Below are experts of layer 6 (counted from 0) of a mixture-of-experts language model. Rows are named router (the router's row for the expert), down (a neuron's output weights, with its number) and show model dimensions 0-223. Each number is 128 + 24 x the weight over its row's rms, rounded and kept within 0 to 255. Numbers have three digits each.
After each expert's rows: "comes before" lists some tokens at least twice as common just after its tokens as in all text. This comes from a sample of Wikipedia text that the model never trained on. Tokens count by the router's weight.

# expert 74
router:151158108153136098150144098167103118146120116137075132146101185161100097161151108126157119148127153099131146101137113112083120123154157151160139151164133100064107149144137163117117128132099166160160132169108144099069157157123133106162126136122119162131123132131154110116112130129113151074072118125142113102140182124123142153103116147153101120091120118141103152099141126106121116131142149103086062123128148164153115131139116128130126133135137117074166125159149153158142176141050095104136153141144123139098129152127098120109101150121158110103121115143125146093151161140153158138157135116114133114133119118170143156119130122139096091098124106080109147126140151147141154118120
down0:152112147091144130100105148114155096130118105141152099151091127096099159149090129065085143097165099150122104115124124126126149136136120130121124134113106090146124127143102161158130164118116143156090113116132097140128126100136137111136154141075137112129166132111123095116119097136167111106118117150111076185098115141145161124183126122166171137149159147135155085129123139144126140126109114105114112141115094131100157144088110123139112114135115150135132116165150149099105173116079177113120127172137142099115136136157169133149136104143111172102163089105116102103140110148081184099131166104149115145090143166140127146149148080092152150119117138168113138145143126114161099112153
down1:104158133128153097092096128131132116109119204115141121178136139134150096134123094139174098079122096096128131129089163136133161148100129119135161115116123151123142141137113107084138144084107099124135117126136133123191114090114111140119103124169109121148093139117117117103110143102135122115126140166139091146164155097151114153102099084174117154155170116159163145141098077137119135103128084094088147088129124124105107111112169140093122119135137131118123136140141113173144143142135160096105146108123088176130140121152186092130159133106119139107137169177122128144131107147108097149095152115155121145123081120119139144092120093127131120139120089141126119114086163164126095143127
down2:120130041147129121120121118139150154124165096120156088109150156172097120132130141098140086161123131133095114145139139139096116106130149140116104135154164129130136126130115160125113139066080131142124095116110108130093115122119102099155164124104112096145134115140135165130143115128139142106159114160140142090116124132143087129092135147107123121094136140144115178131083136124118057128133133127151131103095114119114127116105107119143110106145110129112109190147167134138147168130124157137105136097164096132170078137125148137125204085136123116128169121128107121108151110119145080143130087106080145129166147148125103146138109145119083149100090144129145128095123116183177121108120
down3:109127113122118167120107136129106176182106146175107148151138149129126091100153089150103160121144138165152151121153138139106137122102144083156196181145142116096111117152137163100131126128119125135138156122136133134128151172138109155117105124123163132165130105087116126119084137098125145148087103167152123096165140135151114124113114110147164119142118153112159121129133117109132106118117155120089152142117111117143112128121129061129090089150060151109144125153108113100139116118144155181128160085119117140127170121145144060122133133148119087172138108123095096126102138128129146113113123126117143162130146175090127148090140102174139108118111138117108132148179155114145084127148
comes before: "-", "  ", " Team", " 1", " Title", " Name"

# expert 77
router:138137070127119144154105133093128145154153103130127121165103111117119156125126113117131093123136136081127091110107108146109179144102159141137180112178096143092122133070141110153118116082091123128175092145125122108138159143169114090126098166119140170148115082123164110150138120139080159150083159155176093106136134104128101144130154101135123136133092128135133157164142133130157124175124130104124135156132121142137134148129162125120109094103116092089156158152078137115110135146125135110151146124155135141115140102162160164103108122167163136110093134113132161143127159137128075129137122137104085125073147148131136097119119067138167121136117149160132125144123094114138133142101
down0:093108135136132110156153143112155145164116092146127114148124110123092128110113120117108187112136104106099138121110145123105197153110180138105101165126133127124088172160140142168144108096116091138121173163122147108118109186134141143126125108115106069144121156131132112148129073102079106116142149129125126173147173129097145143135094074107104099144110120136178132116106120098140151094145081160138085091143141119153091133144109129110109134119137129116133098125122125144124151136123151110125167123142107108107104126143146083109145147136146168135107159092091122125138111108101159136152158142158127126095153118095086150110139147169156144159086133127156135154177120134146147161115
down1:087130132102125100139133099155149114107111098115114125135120162150110151110127114144118136121122102097133097134098142155120128131120135127073133178132161171088153158093120122128102108157132172178139154147101103124133083100114115128181135128183154091134122132140146117091162117162134114135146151124144126131146120101079147129152138100104160119114093090129143153107135168139140152088087144148145102132105114123094087106166111128122122105114126115152144153139109161126115122077110084144116076105085101166138134174120134120131119134191104130109168091133133106146134124127138133121132113114159133140178132121122126163115127161094132106085189125085134136093079126109120100156147
down2:155109149120086150140141112086106145153154086120126144134105149137067127171155089121144144099120133109128117129115093098124132154140143139176125157119124134119120154144140150140161130148072116119107120107152167117192097142123130111145134113120122100182131125125155122118125102138115122137117091111155119129128127152112173145073098132096058133131070114171138112146128134164127130151136102111192138135121138145144121161092162111116107123084139125112160123155152118121121144093093132137076148105093128096089146100151083106143142179144141124126125129068124163132175103114135097125129124094128096164104114130092155133110126129135171127117125148147133130107138091111144094111151
down3:124104151127084152132143173110098126103149104167120073118119099125103137142124132120102101107140086134150146115124098104142127138128090114169122108110104102164157140129109160092182169148108115151105115103106137102131152135138125113118146121125144112120121110125066138112116152115141160105135131094113164103111075117139146138147072109130103161122158157139125125140121135120145131135100139125128096164162127124073116159109102116112133174083157146145083121119158091122154173108077149131116137147128099136132131092110164184152132119091156054130161151136122138121155113157134151174129142128126101124151109163127158163159122170121146143154144139158123141125120116127098178151111
comes before: "\n", ",", "\n\n", " York", " Carolina", " State"

# expert 87
router:139200127148146134178179088161120113148126140116116112120136157109100147114156130118138129180123121069111160103123099089089130138103130103116137135160134126070131143135169138100108135154078146131163115142123113105106162165132164114125128121138128156123147158122128141135147163108133158141096110133133089090140188140128141130132142149125144156122156183151110143121141159114163128128135125115106068127149103151133110122133146154136183136130151115092134135113135121131149146145110110148103101119148101118114123155140109166079079162117141132118122142143088170138139161100098134128188139155081116117174141103129183141129133123127126080146137118099112101124131140124090098127096
down0:119098185152126168109137107131116143154115135125151137159161135135133141168129131148107107165105150144121141143145121143153155108154158106080116110128155122128135105114118184095135132151144132166145105128141108123125118159141133138152145152150103074148140104145146122138152126220136119135130122123147117121113113061130062112137159099096149148130107138133116134122125074138164082121096125101153139167118119092102135135094115145135143144095124147119130137079174104135128160165132176132118133124104153176100120143088149110128146122115149167164100120126154135150084120134143148128084125109143087115128162163095131136127116148131103117112129088098108146173104112157115172165141
down1:112121116105132179172157135146135181154163102106144125116128119147097092135128117136101103122118166109143135076098111104109120099137113131124136117136121122158107076143101137102192151099137157134155084116122097105121146134100098129156134091121141130155125140123123123146119125127090176124129162138085123121131123138111083106123147145125105170129131141106123105130129157122104112160094100144168159191091162156111121104164092138165142111143118149160141134093132110146121141140135098115114128170077183124147117151153143134146169119094140119156079111120159136120158107135202118126122124133091124093110137105141080090134119115103135111123145144149084118128079107160155134131140
down2:124102132126110149123131097151145153107146147141131113133124104131136088136117109130154086110110173104134113113161124130141140125117124069105160096160151127091149089082081090133148081120133124121087146098133161063107169112143091093116090131105139139104132092144139139152109099118109115147142118088092123138120090088112092099121139116120124158075135109108165100155121104166125148122125140157143131109173145151108109115115200098154110115152118138121139127136130155115145106151133169140065098115153171137135118106102148081183163090136123124123120110112119119122130122125124116145092130121110150137108172134129133121129113135134171111162167164161095139124126133129177129103158
down3:108132085087144124118090118129141168131122151133145101111148130143091097104159136118135124112114141117123165162130129091129154110083148105135130123123118136146079150133128098137133094126145127116122150087095112140145162097115182172123127122095112109152166105075120120087160130106136138115110133134121134128083163087084108125155168110122135099126154146119117162124122145148177144112150163062158118097072126124105154146152102140122118090099139118126110131145128165141113148161122153142120147091105071175127142160150132128090131121104152107119112142158123140125138126118119115108080153115119130138141139129063113106179119104148143115098108093092112137135104134141079087114172
comes before: "  ", "\n", " Votes", "=", " %", " Candidate"

# expert 96
router:114137092113142147158137127119111101110085173110132113184131118145146169107126132127130089109081113146140097092133141112139111124153124126122175127167136138122128168131137120136144091137132123149116114106113173079123112136107122171108087162175107130130103146138096155135128153138145110099102140110113121118156120132136135133158087144122115153104151132148160143111118128130146123148132176123119125107149130082152144115156067152158133139158147108135125148090092131164116164165101151114085140107091077106102115178160106067121163152155135089084143085146109167142123119140168157122118130171116137134086114135112162118126098151129112158145143165073140113146126154096117149137134
down0:112148076134187098110095171109127140162089158156109127129165130140142136129113144121144146099126112088077136129139138127118103152121121132149145135125130140093135083110080170108124129078108156146125118139143161128134099116110156142097107133131159147167123106140144101148135121154103124111143163093144138171139140121102112120124133137092131150127121096143166151145108117123137150123138133131084133113087100143128074097137148146135144134129144143132129130116104085118132172164101151141137145139136143137189094099140164128128092084155094130092150088085126098144122086122141135119128100140137124152128142137121128110051109085125127078143104165179077082159130154124153121143155
down1:172077080143111110124123105140171119156168132126134134103112125072151123110115124143108120088139138120153117119092137136155139072181164101074161116179105091153113109175148153091119134106150076130123136129143103167108113130149136109149122160115109137104059111105107089151134133102113110102152088126159122127091180125098139107095133168137142132121121093154119130142107118149134086124118126118154152102161112144125089143166126095131119101131118146112107113128127150121131112155092122123115159098149137087144115163138115095121152128131126113110133129105102125140145109075104142132142119127188128100160127154175126172133154133111118125104115113160113114149135147125173157122099
down2:158158141156091135164140092178203136151125097143078107148113123096199088112133137136170182129127123112174101103111139066153165096160129139135167152155116125123116126139164096116116138093097070113147114134120124126111156126136131101099087149105098154112084146133152138137089090099090146102109142170128157119118152114102138132141122113148132098113132123145121114165139105151105121109122112181114132095149106113120094159168131126140106133169112144099133122151165123109143132137130151129148155130108152102143105082132103105112114119128116164113128127106089118142142169136122171113169117137148102119133151130153082144101110147132106117119154099121118118121115125141149110129116
down3:085149097103122155130086160149145102117187102120088164093081130095183145114115128114144108116129146155154138153133129086153121101144149116102173138149062112121103145148143107131178105080160152186126160158106129089128146110129085114142137134088094120145120146129146132143114119122114145121173109098136128131147151141153098125119136144136127102104169094108115078100159115150150117137105132159130128120132101147093138164130121115137117103162087136145138108172160162136119139146125148132116137155153166130137154101124134131127128158112109110137130159113107089132133164116144128129132130115102127158160135117152109115169094150133143167140141054139089138126152133117104142097076
comes before: " the", "\n\n", " The", " a", " well", " with"

# expert 59
router:173122154151119118123118136096139165167132152161124151121114131133132141144138144134174116163148150097153147077148130083141130126163118166141139136145146129109132157159146125134128114119101151145100118138096131095155159120164087153098136100121123167090124125134125098160115134097087145106101133148128057077161141112141111147145168172147153099168066144081107100160106157088161148109123158116123078098119151142107131132147088162155169127090141125128122137129109113107117128096119125083147147125158147138091097142097116140109153109154097157133135104176153135146077118102116120115115139132125134116147133133140171154133085123139110123172147108108105102151121089148129133103132
down1:077149117114131118123126133160094164129109100130162116104179130134164074145153135136116160130110124167079104155162131119170098178103116113148121139129118134175113141129098140145099108108098139131097146141117083160171096123124135148142148144149128121119127108121170106139122095176104114120084095135145131156137121165117167141106120157111127090128138175109115160135123116161133107153110148111122143113103161136177130153105149183098111120102144107143139145137123150135111113162098122134115125128103129128119110122189061161113124114143107134140120150143106087131126124089151145131156099130116127116082108187136096153116191144151129140110148097109115116146095164118099094112128
down2:113116148153110134157145106137126200157190115113150117092138140127120134086084112152131117121094106133109130168164142097135098127141075104088115125116172152130134117150139139102150125135126132126171143139113109099104139141166133122142132163144181137071152117131129165100138145109154123147110102151114140102128109117159130121156180138092150092150134085079167160139106145148145141110096102114072141091077152114168127151145128131135110122116131123092116093131125143117119098156125168170108121104117137134152120127147124123140138128097120106158107087131102131138124151182160091168108132091130109098090133068123121111140165109122127136120122094142158128090116110152113122103140
down3:161144158106079072104142171107147113115112109131154142153155099140093159163182136128141157158126140130106141139144139121166117116186123117156147154131121145113077152110166168137124131136120114096144143199146104116141102122107156155118127127155158108122120123138132141125087099140086107110122119146119095124118114145131176127105113137157114093158151144104129140168162081128121110111125146094159121115124141121148138178121157166118170167109144066111136104135144161105090148119115135135136119123146127088093131128091117150160127136137083116111118104092110120119111141130129181089155134108158126156134146126137156140102101170096143105127170099123148103129119100122088094101148
down4:119156148090084136120099122162144127121111078129197113138126084137118144137125122116132137117125089143077115182135161134151118112101122153092111110075132156135122109127158136143153081128157087091125149116132096111126128146116108133091133123129155094139135107167133122131127101149112132137119112176111138180132155104135138154120121102113105123161161106108125129152091115177123109150118124128104154127102113103154135126169144171114105129124113107154138119147122156144150148092080137128098115119086145129077099151164153147119130109119149158106079098116113132083105093168118152078111122118130117122116098134119132114107155149100139116129102051109137168136095139126077122160151
comes before: " |", " medal", "–", " place", " 1", " Bronze"

# expert 103
router:155101131158151123128142135177101098146126124126135111140118093181151158123115110157140100087070115134127100121148123066119095180101146123178143154099110095100136138073098116129136118134122138145108114122123125146119107121133201130072113140098119135081120110105102129132119141140127118169078150115152135116139174136073128129179090116145113150100117154174153146122133126131153144135143150115130159124098140104171124130141126129158126146104100120106168142112157111162161159116117142115122156120115100171121137146176098109089096127121118117120129110095162110141137106102151123133139185138100184155129134133128142119152141099128145127146164142103158096138098100123139161117116
down0:111107071091129141176092126146117130108102094127101127134126157141173162147158136136128129068126118115147180088099117123110131080115122150135192097089125142061095126167129108101182113090080159140123141164125141110147140118114128106103138169133144116101113154145119148168122121140141133142156131157158153134138124149140121155105163129136140125161120120145117114130116130132114135135100141106127140161126116160156124106100166130131140123101159140161169122149153140115158085128168131130107096150103142108165116129164151132118123133134127136100124125121074111121177123113172135124169078145140180141165098148163138089144096122172124125141122139122096150154151156139142128134165
down1:139115099130170145152139094122101123124117111094114114128135139175162176131146128135100139111158175117167116160110112155124137138108127119122152156133095155162105104141119126083156092123114126105054115159110134169152084113110127131140105125097139150142152158141147127143146088123095131120105147127122089108181134158146094111148130138105142150132154150110138098131108174145108123111128125132199137163090129133137144075175113122120121147099094147136140145103122134150159086118122119121129133104159135111146107144164126106127123127123137109122124142138166120140160122135073148112151152101137189160181087133127124159119116170142145094100155136108114116161134180177118101124164
down2:114086130151131150163137128108111166118146166130119124129115138080026071170111125134136128117159123160149146090140144111099122155162135094155105097106140148125136115160093135131176110142131141131135145130136126112125142138066164175128144135149142106093135098117091132085141141104160145073127095150111114112122100124157114092148175157146134135111152111155130141126075188099159163119128129105111109110102108140125154126134161094124125151170131117157110146113131144133171133113101117129137124121139103108151128115084091130158130147129137083112138162108154155127159143103122099106153129128120111132124107143123120083134166129114149117133136147167142148071096156144127131110145
down3:157149140139130088159109123116178146129119134116105143137138161099026098126112145136107149110150135130100146172130128145097135140157114101126046122140117126124136138173157122134122151139144156103200116133126152096109152162117137112134150143154143107099068142171100103118146123103145138112153073092140153147121143146121111109120153137113140150120154125159150145142177088086131197114149142124128100133146094117122091098114148153104130133144154120154115122159145135128139115129121133143136126113156137082134118123095115175119153136113129133140135124125159155107150134108074157166150066138157135106142132130128131128129159143147116120159084116106129128103122123124174107117145
comes before: "\n\n", " The", " In", " He", " and", " It"